Weights of a small mixture-of-experts language model, trained from scratch on English Wikipedia.
Size: 10 layers, width 128, vocabulary 5493, 14.4M parameters.
Experts: 96 experts in each of 5 layers, 4 picks a token.
Training: a variant of Adam for the experts, 568M tokens, 3839 steps.
Below are experts of layer 6 (counted from 0) of a mixture-of-experts language model. Rows are named router (the router's row for the expert), down (a neuron's output weights, with its number) and show model dimensions 0-63. Each number is 50 + 10 x the weight over its row's rms, rounded and kept within 0 to 99.
After each expert's rows: a language model's description of what the expert responds to. This comes from a sample of Wikipedia text that the model never trained on.

# expert 62
router:43 48 57 56 40 31 43 51 54 57 62 48 63 35 50 53 62 36 56 58 50 50 60 59 39 65 44 61 49 63 53 60 46 42 48 51 34 41 44 43 49 47 32 37 50 76 43 40 44 52 40 62 53 38 50 36 59 47 25 62 41 46 47 65
down0:39 58 56 46 71 61 44 54 46 55 45 31 34 67 53 61 52 42 62 59 56 56 44 56 55 48 59 54 57 55 64 41 58 57 65 54 56 36 59 42 61 56 60 46 59 61 28 41 49 49 59 69 37 56 49 49 43 47 50 46 61 55 31 32
down1:57 64 42 50 55 27 39 60 70 53 70 64 44 42 60 54 39 56 52 49 50 41 52 52 41 46 46 55 48 38 61 39 47 32 37 62 40 41 50 48 55 50 60 48 51 66 52 55 50 56 45 67 38 57 55 43 32 42 36 60 54 62 49 41
down2:56 44 54 46 52 42 48 57 40 39 50 47 47 43 43 46 43 61 34 37 37 49 27 41 37 38 49 51 53 54 47 44 22 51 73 39 31 38 42 63 33 48 49 55 39 37 64 42 54 41 49 56 54 47 59 48 48 57 70 43 27 48 45 40
down3:42 41 49 66 43 45 37 53 32 53 51 37 54 48 54 44 63 68 41 28 58 56 46 42 46 34 48 49 44 46 43 33 45 45 33 54 56 33 44 63 61 66 49 43 49 34 38 52 41 55 48 43 44 55 54 40 46 55 62 40 34 40 41 50
down4:40 45 55 48 57 43 48 46 41 59 72 57 60 45 34 54 53 73 34 48 48 48 50 58 68 34 42 56 44 55 47 53 81 54 58 68 61 53 46 65 47 49 58 43 54 56 50 64 32 51 43 43 36 47 44 60 41 49 40 48 70 31 53 58
What it handles: Tokens right after numerals: units and abbreviations like km, ft, cm, pm, a.m., BC, AU, and coordinate marks °N, ″N.

# expert 10
router:32 51 69 28 70 46 47 48 51 50 54 53 56 42 33 45 51 47 34 49 40 47 46 32 54 44 37 56 49 45 50 61 41 45 56 48 41 36 41 55 45 51 48 55 37 46 45 37 39 53 59 63 46 63 50 44 57 40 38 47 49 49 30 67
down1:38 56 45 50 48 46 49 49 48 60 35 61 57 44 60 50 66 45 67 46 63 44 50 43 32 61 53 64 39 58 36 38 41 39 38 47 48 50 50 42 39 52 45 47 54 42 41 40 51 48 65 59 58 62 39 49 44 44 32 50 44 49 40 39
down2:48 61 64 32 43 38 49 35 34 55 43 51 51 35 46 41 49 49 40 30 39 57 46 41 46 49 71 54 56 44 52 66 38 49 47 59 60 51 54 41 61 50 42 47 37 52 60 41 38 49 38 47 63 63 57 49 55 57 63 38 58 40 52 48
down3:71 58 58 37 38 41 53 46 56 63 63 48 29 42 60 67 60 40 64 42 35 69 52 42 42 56 44 48 48 54 44 41 34 39 48 55 44 64 33 36 50 49 62 57 45 57 65 53 56 41 41 66 43 58 45 52 53 44 31 44 52 46 54 51
down4:65 62 64 54 49 52 53 43 55 58 31 48 47 63 40 53 47 50 63 51 51 43 57 45 50 40 53 48 35 54 49 65 48 78 69 39 53 64 57 56 68 52 67 48 45 55 44 30 58 30 53 68 59 43 53 46 50 48 54 48 41 43 47 45
down5:36 38 37 55 30 50 48 48 67 41 42 60 48 34 66 48 43 40 52 39 51 50 47 45 32 59 56 49 59 44 53 48 59 33 41 32 51 49 55 56 57 52 47 37 45 47 36 47 51 49 47 48 38 39 34 52 67 49 54 49 49 48 44 39
What it handles: Digits and spaced tokens in sports results and tables, e.g. match scores like 2-1 or 1-0, plus word starts like acc, ass, res.

# expert 36
router:70 58 53 36 60 41 52 40 47 56 40 32 52 59 49 50 62 59 43 60 54 51 57 34 59 46 32 54 51 39 40 40 54 37 51 55 64 36 39 41 35 48 56 61 48 54 33 30 61 50 65 50 58 43 44 41 53 60 37 57 66 33 58 47
down0:61 34 63 54 58 60 60 70 32 42 43 66 43 50 50 36 43 35 60 38 45 48 44 45 33 75 52 48 46 48 39 52 43 57 39 51 57 52 54 58 47 47 49 52 53 56 37 50 42 53 53 22 50 52 41 48 56 61 51 46 57 49 46 47
down1:37 39 57 52 28 55 64 49 49 55 67 53 47 42 57 50 48 30 49 43 39 33 66 41 35 40 44 33 28 46 50 63 42 57 46 41 42 42 32 53 62 47 40 39 57 47 30 46 64 54 46 56 42 50 48 47 51 53 36 43 37 28 53 40
down2:31 64 49 53 49 40 42 48 50 58 46 39 41 47 53 80 36 62 39 54 67 56 50 51 33 53 54 40 44 49 52 36 52 41 48 47 55 47 52 66 50 48 55 66 57 45 54 47 53 59 53 50 60 57 23 56 37 55 38 43 67 50 59 48
down3:70 50 52 51 76 47 42 45 62 56 55 55 54 44 54 42 48 38 44 47 37 38 57 55 30 61 37 59 56 63 47 59 53 52 58 56 42 52 63 51 53 57 51 52 55 58 48 56 45 43 70 56 56 50 39 53 60 54 72 48 69 53 39 55
down4:49 31 43 56 41 49 64 53 51 39 43 32 52 39 45 30 43 59 50 49 62 59 70 44 33 42 55 54 52 52 40 39 68 42 47 55 44 42 46 39 67 47 57 55 51 38 56 56 44 50 47 43 45 49 67 65 61 54 67 56 57 35 47 67
What it handles: Verbs, digits and pipes in census demographics and election-result tables, such as were, had, or older, households, seats.

# expert 8
router:60 58 53 52 41 50 53 45 59 49 48 67 60 57 52 51 37 56 59 47 52 51 38 58 51 63 55 49 35 59 58 34 57 40 43 44 37 45 42 32 39 27 46 44 48 53 54 48 57 70 41 66 29 50 35 56 44 58 44 53 51 52 56 37
down0:39 25 44 48 66 69 46 65 61 42 59 54 39 52 52 53 46 45 36 41 56 50 53 56 57 44 49 50 46 63 48 53 50 50 43 50 35 37 50 49 52 64 43 50 45 63 56 29 55 38 44 43 48 63 45 43 46 50 48 53 65 48 58 50
down1:38 62 55 50 37 76 42 37 53 67 35 53 53 48 55 45 58 56 48 61 50 50 50 42 47 49 81 46 57 40 55 57 46 52 37 63 42 42 36 37 51 56 25 45 53 43 51 56 43 35 57 51 52 44 36 52 58 49 38 59 38 68 51 38
down2:46 48 40 55 48 56 61 46 50 47 55 52 62 37 48 41 45 57 29 57 55 44 57 65 47 48 60 42 61 47 53 46 64 40 48 36 35 44 29 55 55 65 54 53 37 82 43 42 60 50 64 68 61 56 30 54 48 44 45 59 79 59 66 48
down3:56 61 49 66 55 47 54 56 46 44 59 49 42 38 32 61 43 59 40 65 54 37 41 52 53 52 34 41 42 61 54 50 45 58 48 52 56 56 66 47 42 59 61 39 40 43 60 58 80 71 48 53 44 55 41 66 48 51 62 51 54 28 45 65
down4:54 59 35 36 44 46 63 49 43 46 60 60 49 48 47 44 51 44 50 36 55 40 36 66 50 50 52 45 52 42 56 48 60 55 52 55 64 43 48 51 44 44 45 43 35 50 45 51 71 50 56 40 50 14 51 47 58 33 76 44 47 54 45 49
What it handles: Early word pieces of personal and place names after a capital letter or short start, such as Br-is-eno, G-ren-elle, San, Ron, Jon.

# expert 28
router:32 56 58 28 50 41 47 51 43 56 62 58 52 59 51 38 67 51 58 52 47 49 60 52 61 35 56 57 67 23 49 46 39 49 58 39 61 55 53 42 43 47 57 36 40 59 40 38 42 50 60 45 32 44 49 61 50 35 43 58 35 40 46 62
down0:52 32 37 50 51 57 52 47 53 33 37 30 59 60 60 44 50 41 57 40 72 43 41 55 60 46 47 36 57 45 48 44 25 43 40 50 58 43 50 60 41 58 59 63 67 47 55 35 65 45 62 63 46 61 59 45 48 44 49 38 44 45 42 45
down1:66 44 50 58 24 43 41 67 36 34 68 50 39 36 53 58 49 44 47 55 60 40 56 54 52 47 55 58 46 57 47 44 59 62 56 51 43 43 57 49 46 36 60 51 54 46 66 54 48 30 50 24 54 32 40 63 59 41 56 59 70 37 54 64
down2:57 47 55 45 54 39 53 48 41 67 63 42 64 69 44 47 43 52 41 72 54 50 47 58 65 47 63 43 60 36 54 42 54 41 56 50 58 49 62 47 39 47 56 37 52 58 44 55 56 41 45 23 55 27 32 48 51 43 38 48 70 41 42 61
down3:56 69 61 36 47 41 36 66 46 50 52 54 51 43 57 60 39 69 62 61 50 62 55 39 35 32 54 43 40 37 52 38 57 47 52 58 41 45 53 51 39 59 41 61 47 42 54 46 60 38 40 50 40 40 67 59 72 67 61 46 50 40 25 63
down4:50 49 43 54 38 61 33 54 47 48 53 49 51 41 51 56 50 51 62 45 52 47 52 51 48 63 50 60 53 62 43 76 40 44 43 40 48 52 48 51 59 48 67 52 48 71 53 34 58 38 58 58 68 42 53 49 42 47 81 60 41 65 41 45
What it handles: Opening parentheses and spaces right after a person or place name that starts an article, before native-script names or birth dates.

# expert 12
router:61 43 38 64 52 30 24 58 45 29 26 46 56 31 28 34 59 51 51 53 45 36 31 54 48 54 42 72 40 43 49 61 39 41 62 60 51 47 53 57 40 50 36 42 54 61 53 30 62 50 50 67 60 46 50 39 60 43 49 46 31 48 43 59
down0:51 36 38 53 52 40 35 53 34 63 49 29 62 31 63 51 41 48 59 53 70 64 61 49 47 51 44 38 39 48 48 43 51 26 31 52 63 26 61 43 52 50 47 66 52 54 53 53 51 55 59 41 77 49 66 55 49 54 23 47 27 42 55 65
down1:42 56 49 30 51 58 63 56 34 54 55 25 52 26 51 47 60 52 40 46 46 64 42 52 52 45 50 45 44 51 45 59 44 29 45 51 45 48 44 46 58 34 55 39 55 52 34 50 28 47 53 59 44 43 42 52 42 38 43 56 46 54 43 57
down2:41 53 46 65 51 45 52 36 62 40 45 45 67 53 56 52 47 26 62 59 68 51 39 56 50 55 62 45 39 44 63 56 34 44 52 71 62 57 42 37 34 49 40 47 41 43 53 32 47 46 66 58 52 63 68 51 56 59 63 44 36 47 56 48
down3:53 65 49 53 52 56 39 58 68 46 55 71 48 71 29 58 55 50 45 70 53 37 42 59 59 53 66 63 63 34 46 56 53 50 45 55 63 59 30 57 54 55 43 56 50 50 49 49 49 57 50 29 55 70 43 57 44 46 64 58 55 61 36 56
down4:65 51 52 58 67 51 49 63 55 59 43 58 48 44 51 59 42 50 38 48 45 49 47 61 57 63 41 56 41 52 55 33 43 61 49 46 57 33 53 53 52 50 39 60 78 64 26 49 52 52 57 59 47 35 57 72 58 40 55 33 56 50 48 35
What it handles: Opening pieces of words, often p or Latin prefixes like comp, exp, sup, trans, prot, as in Pro-p-agation, comp-aratively.

# expert 35
router:62 65 50 48 35 51 59 38 52 62 60 51 62 61 64 38 52 50 55 52 42 56 40 63 60 30 45 32 52 51 57 54 47 49 52 42 48 31 42 54 29 47 48 63 44 41 30 57 56 52 32 50 45 56 42 63 36 56 47 48 59 44 59 37
down0:62 45 50 52 51 37 44 73 46 56 51 54 36 45 62 58 56 34 49 43 56 59 46 47 46 61 50 53 48 55 70 47 50 46 58 41 38 58 47 37 50 58 48 52 67 62 57 52 50 45 46 60 49 46 47 56 64 44 56 59 61 28 43 30
down1:49 39 44 48 53 43 55 67 33 49 58 51 38 38 47 59 57 51 43 46 48 51 53 44 59 60 50 48 57 52 39 42 61 48 21 54 42 45 55 54 50 35 52 52 40 57 48 47 41 50 53 41 46 45 49 55 36 47 45 40 55 44 54 48
down2:34 55 51 49 37 65 56 60 33 47 61 45 50 40 44 50 62 55 47 46 58 32 71 61 58 44 43 50 47 47 40 47 54 56 36 55 48 45 40 39 56 60 40 61 43 39 62 47 50 64 37 41 45 67 47 49 30 35 43 38 56 32 46 47
down3:40 55 61 37 37 46 51 56 58 28 41 45 57 46 54 62 40 51 46 53 48 53 56 58 30 52 63 41 36 51 38 71 41 68 61 36 61 39 42 51 74 34 64 52 66 42 59 64 43 45 43 58 61 50 63 35 37 44 53 38 51 50 46 57
down4:60 58 54 51 60 62 75 44 63 54 37 76 52 51 55 48 62 46 72 48 47 52 53 45 43 42 47 42 55 53 60 47 36 47 52 51 55 50 55 64 52 62 43 32 42 47 57 37 54 61 52 59 27 60 44 37 49 40 32 56 66 40 54 51
What it handles: Pieces of place names and foreign proper names, often mid-word; e.g. Boca Jun-i-ors, Bharatiya Jan-ata, Colomb, Carolina, Viet.

# expert 47
router:52 38 55 50 52 46 43 48 52 49 64 52 63 37 46 61 64 62 35 61 40 28 54 36 64 49 45 33 41 49 46 57 28 44 34 63 41 57 46 40 44 45 49 33 45 49 61 39 63 42 67 61 43 36 31 37 46 40 45 59 39 65 35 60
down0:56 56 40 64 43 29 69 44 52 63 54 64 34 44 27 40 67 49 54 41 56 71 58 46 65 45 45 53 58 75 50 42 46 45 67 49 40 56 61 52 44 53 58 53 55 53 37 41 56 35 52 70 59 49 38 39 57 39 62 68 64 46 49 45
down1:50 36 59 40 46 42 46 57 43 56 58 78 61 63 32 57 66 46 54 56 65 62 60 52 48 59 41 52 55 47 50 56 63 60 48 52 45 68 63 26 40 44 58 41 47 48 49 57 30 53 58 50 38 36 56 52 68 56 46 57 50 46 43 36
down2:55 29 52 51 42 46 46 63 69 42 69 40 43 38 53 57 41 51 62 63 33 46 51 45 47 64 50 52 53 68 33 54 56 56 47 31 54 61 62 46 43 57 40 18 60 64 48 59 61 40 54 55 47 41 61 60 42 39 38 59 42 46 55 57
down3:43 34 30 53 44 57 49 56 44 55 54 53 53 54 57 59 53 56 39 58 36 48 51 48 56 43 58 53 52 52 43 50 53 37 52 40 47 49 66 63 52 57 50 59 41 45 49 75 56 41 55 69 42 36 49 46 28 45 58 45 50 55 53 59
down4:46 53 55 77 47 57 20 44 56 51 34 48 46 70 57 39 51 52 58 44 48 62 59 37 58 42 50 52 52 32 60 49 46 47 67 46 53 44 32 66 44 45 50 54 56 47 52 51 44 44 60 39 48 32 53 59 50 72 53 62 47 50 29 37
What it handles: Short name fragments and single vowels inside names, table cells and catalog codes; e.g. Ph-o-enix, Sen, Av, Mor, asteroid designations.

# expert 42
router:53 48 38 69 51 47 46 64 46 50 46 52 69 46 45 43 29 65 68 64 55 51 37 55 49 54 53 46 33 63 59 54 47 35 40 63 45 33 44 29 47 41 48 49 40 52 59 36 55 40 36 63 58 54 29 63 57 48 40 42 56 53 69 32
down0:37 52 57 38 39 45 64 37 60 58 50 33 42 48 59 54 61 41 63 44 54 56 42 55 42 71 56 48 53 36 59 69 35 45 32 34 61 42 34 39 56 36 55 60 63 63 50 54 53 53 53 23 48 63 37 45 36 55 53 48 54 40 53 45
down1:53 57 50 58 47 59 50 68 44 57 60 68 32 30 36 49 47 49 60 53 69 72 43 55 54 57 36 44 31 42 36 38 57 60 57 63 49 42 50 71 29 49 29 50 62 62 49 50 60 52 40 53 66 47 71 47 35 40 53 49 36 36 39 41
down2:52 39 45 51 56 66 60 60 43 53 63 52 36 60 60 44 54 55 45 37 61 47 42 50 54 37 37 49 52 56 54 49 51 14 46 36 31 51 53 63 42 58 45 48 39 45 44 41 58 54 64 69 54 63 55 46 58 49 47 67 47 60 65 59
down3:27 62 38 34 63 51 49 51 56 59 45 52 37 53 52 46 66 49 43 39 50 57 50 35 43 55 35 48 55 38 26 47 53 54 39 54 54 44 56 53 65 21 40 43 34 59 47 38 67 65 31 45 53 48 56 45 62 47 44 32 51 60 36 46
down4:48 70 51 50 51 45 50 54 34 39 53 61 53 35 38 32 36 57 34 48 37 51 50 40 57 41 56 51 38 44 52 60 50 59 62 45 53 73 50 55 50 69 32 53 45 60 28 46 44 55 40 25 29 47 45 61 46 51 30 41 48 42 75 70
What it handles: Second pieces of words after a one-letter opening piece like s, l, h, such as s-ec-ret, s-av-ed, Bl-ood-good.

# expert 0
router:69 59 59 57 45 51 49 44 44 48 37 37 36 61 55 44 57 63 56 38 63 48 42 62 48 39 54 33 33 67 54 44 63 44 49 56 64 57 54 72 44 69 39 54 62 38 64 64 50 54 35 65 65 52 40 36 42 40 74 42 52 55 45 53
down0:56 64 64 55 48 61 45 57 51 44 54 57 60 40 55 46 40 41 47 32 42 63 69 54 61 40 54 46 46 63 51 60 63 57 43 40 52 49 56 50 50 39 58 64 43 69 53 52 52 34 72 64 52 33 48 50 43 55 57 50 48 45 44 59
down1:39 67 41 45 49 39 53 42 48 47 67 47 63 56 44 60 61 47 34 48 71 56 62 43 76 45 52 79 45 53 50 54 51 46 51 44 50 46 56 51 56 49 60 58 37 62 60 50 47 47 42 50 54 54 50 55 66 54 45 41 39 48 45 50
down2:69 65 59 53 57 53 52 25 49 51 51 66 51 53 50 48 56 41 57 52 48 69 52 50 40 45 50 39 42 58 66 37 52 52 47 49 58 52 38 51 62 65 39 59 53 50 57 32 48 48 52 80 32 49 30 46 37 42 46 56 44 52 49 32
down3:46 28 36 33 70 31 41 46 55 54 59 40 43 52 70 60 47 51 71 62 38 54 68 37 50 56 49 39 35 67 45 65 46 58 31 43 35 37 82 55 44 57 72 45 54 49 35 66 54 50 61 44 45 63 48 43 46 54 52 39 62 38 57 39
down4:52 43 65 55 58 68 56 63 48 44 49 43 37 55 46 60 44 55 41 44 36 56 49 39 46 30 37 52 53 56 40 50 52 40 41 54 50 45 37 40 61 53 68 52 45 49 62 37 40 50 56 67 53 28 53 35 28 67 35 75 58 51 44 45
What it handles: Inner pieces of long Latinate words before suffixes like -ation or -ical, such as histor, stitut, alleg-or-ical, stat-ist-ician.

# expert 51
router:54 43 42 53 46 54 63 54 44 60 35 53 26 33 54 43 50 58 44 54 43 49 39 61 31 34 54 24 69 55 44 57 47 69 33 47 66 54 38 58 40 56 45 39 65 54 32 52 61 52 65 73 52 49 33 47 47 46 60 40 63 55 50 39
down0:52 43 64 55 53 49 47 60 43 44 48 65 58 47 52 50 40 48 38 57 44 66 53 59 54 49 50 36 52 40 67 45 36 49 40 55 58 42 54 34 46 44 53 58 63 50 55 62 53 44 40 56 46 58 36 50 56 46 34 48 43 71 35 71
down1:63 48 50 59 48 47 42 41 48 40 61 55 49 41 55 58 47 44 50 34 46 51 39 42 48 62 60 64 49 47 39 60 40 50 35 41 29 55 43 48 38 59 44 69 20 49 53 59 50 46 54 44 58 48 53 39 51 57 62 54 45 33 36 69
down2:48 53 43 39 62 69 38 54 65 33 35 52 69 62 40 54 60 41 53 55 36 40 61 41 56 48 66 48 66 56 46 39 60 67 38 52 53 47 51 57 55 36 46 55 58 43 24 55 35 56 37 45 58 68 42 42 44 53 36 62 40 33 62 44
down3:48 56 65 57 49 49 28 54 57 44 41 47 54 36 54 47 35 34 51 56 33 70 50 62 57 43 49 35 63 51 40 59 47 60 42 41 46 58 41 42 56 59 46 33 55 66 53 53 38 44 62 49 57 54 48 40 66 48 69 59 52 56 57 62
down4:43 67 54 57 41 40 61 44 55 44 51 41 44 42 43 44 59 54 55 50 42 60 42 56 44 46 65 61 55 59 49 51 46 40 65 41 70 69 38 60 34 61 49 57 60 43 45 53 56 66 41 54 54 64 51 45 45 70 69 56 40 58 58 37
What it handles: Middle syllables of longer words, often after g or c endings, such as Gen(et)ics, Encycl(op)edia, an(im)ation, cab(b)age.

# expert 59
router:56 47 73 28 68 56 49 59 50 65 66 57 39 42 48 45 65 33 67 53 42 52 41 48 49 71 32 61 60 57 67 69 44 47 48 59 54 45 66 66 56 65 50 52 53 59 46 55 39 56 66 65 50 60 31 44 36 52 57 51 46 50 48 44
down0:55 46 62 69 34 69 35 69 37 44 55 60 52 47 44 56 48 28 57 41 49 40 39 50 36 62 51 62 51 28 39 65 46 37 33 61 42 54 36 49 53 54 46 54 62 53 53 63 46 45 42 41 56 51 47 35 46 45 53 65 47 61 51 44
down1:55 44 40 65 39 51 31 63 38 47 55 67 52 42 61 35 72 36 62 41 56 48 58 56 56 53 67 29 58 59 61 61 40 57 66 45 45 64 40 43 56 45 63 36 39 44 33 48 48 56 52 40 41 37 63 36 56 50 69 47 47 55 62 38
down2:57 47 44 43 29 47 55 50 31 40 50 46 62 46 60 54 45 54 64 52 43 55 48 47 57 58 56 81 46 64 46 44 45 38 48 62 46 52 49 42 72 36 49 58 37 33 56 52 58 38 52 43 44 48 69 63 43 44 61 66 47 48 39 56
down3:40 26 54 50 54 49 67 40 51 50 51 50 47 52 47 68 63 54 56 43 51 52 54 39 67 68 42 51 72 56 50 57 60 43 75 44 43 37 37 62 46 44 70 37 61 37 59 54 49 45 50 60 61 60 52 35 59 53 38 49 46 42 61 47
down4:44 33 50 54 38 46 41 55 41 63 56 49 56 50 53 44 58 45 67 51 49 66 55 63 47 60 61 50 70 78 76 51 50 51 56 45 38 52 61 37 49 46 60 46 28 51 52 51 70 57 50 61 52 58 50 60 60 46 45 43 60 37 51 57
What it handles: Year digits inside date ranges and first letters of words after nationality adjectives in biographies; e.g. American p-ioneer, 19-4-4, T-ag.

# expert 7
router:50 54 58 49 56 35 56 62 55 61 40 64 60 44 53 49 39 67 56 49 41 42 37 50 67 70 53 43 36 63 56 57 49 45 41 53 39 60 46 46 41 25 44 40 47 45 40 34 63 58 62 69 28 44 29 43 59 47 34 48 45 57 51 38
down0:35 38 61 34 71 61 60 62 66 39 56 48 55 46 54 47 41 67 57 46 39 46 59 58 57 49 73 45 60 52 57 50 44 45 56 55 34 62 52 43 45 44 41 49 75 54 41 65 38 54 43 57 52 35 45 55 45 43 61 48 50 48 46 47
down1:76 38 45 43 42 62 46 42 52 51 60 23 60 51 44 49 50 41 61 51 27 48 65 52 37 53 49 51 43 51 33 41 39 62 56 42 52 52 53 48 76 48 54 52 35 63 38 52 56 45 59 52 51 66 48 45 45 37 60 42 65 40 49 43
down2:53 39 62 37 58 48 63 55 42 54 47 43 45 65 40 47 55 42 49 69 48 44 47 41 64 52 52 50 45 55 42 56 46 61 62 65 62 36 59 58 50 39 34 45 43 49 48 52 38 63 46 64 62 58 32 55 64 66 40 61 37 47 60 40
down3:50 48 51 54 34 34 42 46 41 54 53 41 48 52 56 60 44 33 55 42 53 40 45 48 70 61 45 50 47 60 59 52 44 53 57 30 64 51 68 48 49 49 39 55 49 57 48 51 45 52 50 42 21 58 37 58 63 46 56 42 49 67 54 51
down4:78 48 32 58 52 42 45 53 47 41 55 49 51 49 52 63 54 48 47 32 45 61 54 52 33 38 52 60 54 39 38 49 67 39 51 44 43 50 51 47 32 69 39 60 58 36 43 62 51 75 50 23 56 56 61 40 65 35 51 48 47 42 44 55
What it handles: Word pieces right after a capital initial inside foreign proper names and places, e.g. H-v-idovre, T-av-oliere, H-ap-oel.

# expert 15
router:58 34 51 49 60 53 66 47 57 48 48 46 59 66 56 41 42 40 54 47 45 41 52 45 43 48 43 58 40 37 67 39 47 47 51 45 57 40 61 68 46 56 42 50 44 62 45 56 48 46 45 37 41 47 70 60 39 41 43 64 51 38 33 50
down1:55 47 45 49 47 57 68 65 52 49 56 60 51 44 49 49 58 58 47 64 48 60 43 48 62 52 50 41 53 56 55 53 51 30 75 53 57 47 56 68 56 43 30 50 56 39 57 65 71 54 54 60 56 50 56 49 40 55 44 42 43 60 64 41
down2:49 43 49 42 40 41 41 44 63 38 61 47 65 44 42 50 58 44 54 48 42 45 52 54 62 37 46 53 45 65 72 42 53 45 60 46 60 47 49 23 51 50 56 48 49 34 48 65 56 50 43 53 39 35 37 47 53 73 69 49 55 41 46 65
down3:40 53 43 47 53 52 46 53 48 63 22 39 45 55 53 51 51 55 49 65 53 36 54 50 36 38 65 37 48 31 48 51 43 59 46 52 59 28 61 19 48 55 57 62 64 70 67 49 59 49 34 48 66 43 44 45 46 47 37 45 54 39 68 49
down4:38 47 50 47 58 31 33 54 43 50 64 53 47 57 57 49 51 51 63 57 65 64 50 53 59 57 55 41 39 39 59 29 47 52 41 61 52 37 36 56 53 32 40 56 44 46 45 49 54 50 54 37 34 53 31 40 62 52 55 59 64 62 48 55
down5:61 54 58 64 66 51 37 53 41 59 52 50 45 54 54 53 47 46 32 53 45 47 46 50 44 67 43 47 45 43 56 48 37 48 43 51 45 62 71 52 54 63 46 53 55 47 41 53 52 59 61 83 47 65 39 54 42 36 50 55 34 36 53 60
What it handles: Line-initial list dashes in infoboxes and taxoboxes, heading equals signs, sentence-final periods and hyphens in compounds such as first-place.

# expert 25
router:64 51 57 39 56 33 38 50 51 43 48 40 55 57 42 60 53 63 52 50 54 54 32 47 48 48 60 57 51 58 48 56 52 43 55 33 44 32 53 37 68 45 58 63 58 48 54 43 53 56 37 40 57 59 52 37 45 45 56 56 52 57 68 42
down0:64 45 43 55 46 58 62 50 43 39 59 51 49 31 46 48 45 39 50 36 50 49 34 59 36 36 51 51 62 33 60 49 49 50 36 51 45 52 47 48 53 52 48 48 32 70 30 30 71 63 55 36 60 53 43 36 57 52 68 59 39 39 61 60
down1:36 51 63 62 55 35 60 60 43 37 47 52 47 53 67 44 49 49 52 51 51 60 51 57 42 62 28 48 48 58 39 51 58 37 65 66 38 54 39 57 43 42 72 54 58 50 51 47 35 40 47 46 47 46 44 59 42 44 43 47 66 64 43 74
down2:40 40 60 48 59 61 62 46 43 48 51 56 49 41 62 61 63 50 41 52 64 45 64 38 43 67 38 33 51 62 68 47 48 41 44 45 47 69 44 48 45 52 47 71 32 47 76 57 68 54 23 47 62 60 42 47 60 67 52 53 55 54 39 52
down3:49 38 46 49 35 50 57 52 56 54 55 41 59 72 31 46 54 35 38 37 57 41 43 63 39 61 65 59 65 50 41 28 39 36 56 41 49 48 57 38 63 32 42 65 50 48 44 50 48 26 46 50 60 64 57 32 55 50 50 46 51 58 52 45
down4:30 54 39 50 62 58 51 51 63 40 54 60 50 56 39 42 45 47 62 49 66 45 43 51 52 49 37 44 56 61 46 48 51 53 42 36 51 50 39 72 50 37 53 47 47 28 53 67 50 54 54 36 68 41 44 40 45 51 57 50 72 31 47 39
What it handles: Words in award, degree and school phrases plus chart and table fields, e.g. Academy Awards, University of California at, Best Actress in a.

# expert 14
router:35 52 63 39 53 50 55 56 49 69 55 51 54 53 44 51 59 52 48 40 43 45 60 28 58 63 57 47 57 37 49 47 28 36 41 49 61 50 34 42 34 57 47 45 47 59 59 41 47 56 63 47 58 40 40 36 39 53 29 49 35 40 57 63
down0:60 52 52 59 39 47 50 47 65 49 64 45 62 33 59 60 56 67 58 45 56 29 63 37 65 62 65 52 47 49 32 57 28 50 53 67 41 61 50 52 45 48 37 67 48 50 60 40 64 46 50 40 68 60 60 49 49 59 55 40 47 48 38 65
down1:51 51 35 58 54 56 57 41 63 42 59 46 49 48 39 59 55 24 57 38 59 41 57 41 47 36 52 27 41 30 60 44 61 28 51 64 54 52 63 54 57 56 57 33 55 40 69 43 50 35 58 49 55 71 58 52 60 47 44 45 35 39 48 63
down2:45 20 42 32 72 55 44 50 58 26 47 60 30 31 68 51 39 58 54 46 52 54 58 39 56 53 54 42 42 40 51 38 64 58 54 48 34 52 56 52 43 54 46 57 51 39 50 69 49 43 35 22 39 61 41 51 47 61 38 41 47 40 43 59
down3:60 50 63 51 43 45 50 63 65 61 44 48 39 58 22 45 50 65 59 34 49 52 62 63 53 37 55 57 49 43 61 62 44 50 58 54 51 58 40 52 41 52 46 52 61 42 46 50 55 63 36 88 63 40 26 59 58 40 34 61 50 59 51 47
down4:68 43 41 40 42 52 27 41 52 53 60 51 38 61 56 51 51 28 46 54 69 46 53 33 49 64 56 69 50 48 57 52 65 72 35 57 50 65 45 49 32 43 49 60 79 58 50 36 35 61 46 38 48 45 63 56 58 47 51 57 32 65 50 34
What it handles: Opening parentheses and "pen." in football scorer lists, Thai/Devanagari/Chinese byte pieces, and table country codes like FRA, AUS.

# expert 23
router:60 59 49 62 41 43 50 57 55 46 36 40 33 40 44 35 52 62 60 48 53 34 46 40 65 74 66 41 40 56 66 50 53 49 57 44 38 57 55 56 45 45 55 36 62 50 66 52 59 60 50 63 59 51 23 56 43 49 46 48 69 63 40 43
down0:51 53 23 45 46 52 47 44 68 37 33 37 58 50 47 58 53 45 45 41 26 49 54 57 51 51 52 55 39 50 55 44 47 43 40 26 77 54 53 53 47 36 59 60 56 35 47 47 39 63 51 55 45 68 60 66 45 56 50 38 45 47 60 54
down1:37 57 55 61 41 39 51 58 57 54 65 37 45 47 50 65 48 69 46 46 46 53 49 53 53 38 45 40 53 56 41 60 54 37 67 60 67 61 53 67 53 54 41 50 55 35 50 62 61 48 61 38 68 51 53 37 28 51 30 48 55 67 54 44
down2:57 47 58 51 78 68 47 53 45 64 51 72 48 59 33 40 49 53 36 56 50 64 48 51 58 47 40 49 38 53 28 44 62 52 50 46 40 59 67 55 65 53 33 55 53 56 52 60 45 51 43 55 44 42 63 37 45 38 45 63 64 46 39 62
down3:53 40 51 48 43 52 57 52 57 42 52 53 44 49 64 44 43 41 40 46 44 53 43 63 41 48 58 63 62 44 46 35 57 45 69 57 57 54 36 47 58 60 56 74 53 50 56 42 40 59 51 69 58 59 58 42 36 58 48 33 46 37 50 64
down4:55 53 43 59 47 56 54 57 58 56 40 46 46 45 50 52 56 59 49 53 60 61 51 57 53 60 49 59 51 61 32 44 44 51 43 47 61 51 37 50 61 41 68 41 38 63 47 35 51 53 56 41 58 47 67 61 24 39 38 46 61 64 58 57
What it handles: Middle pieces of words right after an opening prefix, especially before -ion or -ing endings; e.g. comp-ut-ational, comp-art-ments, f-ert-ile.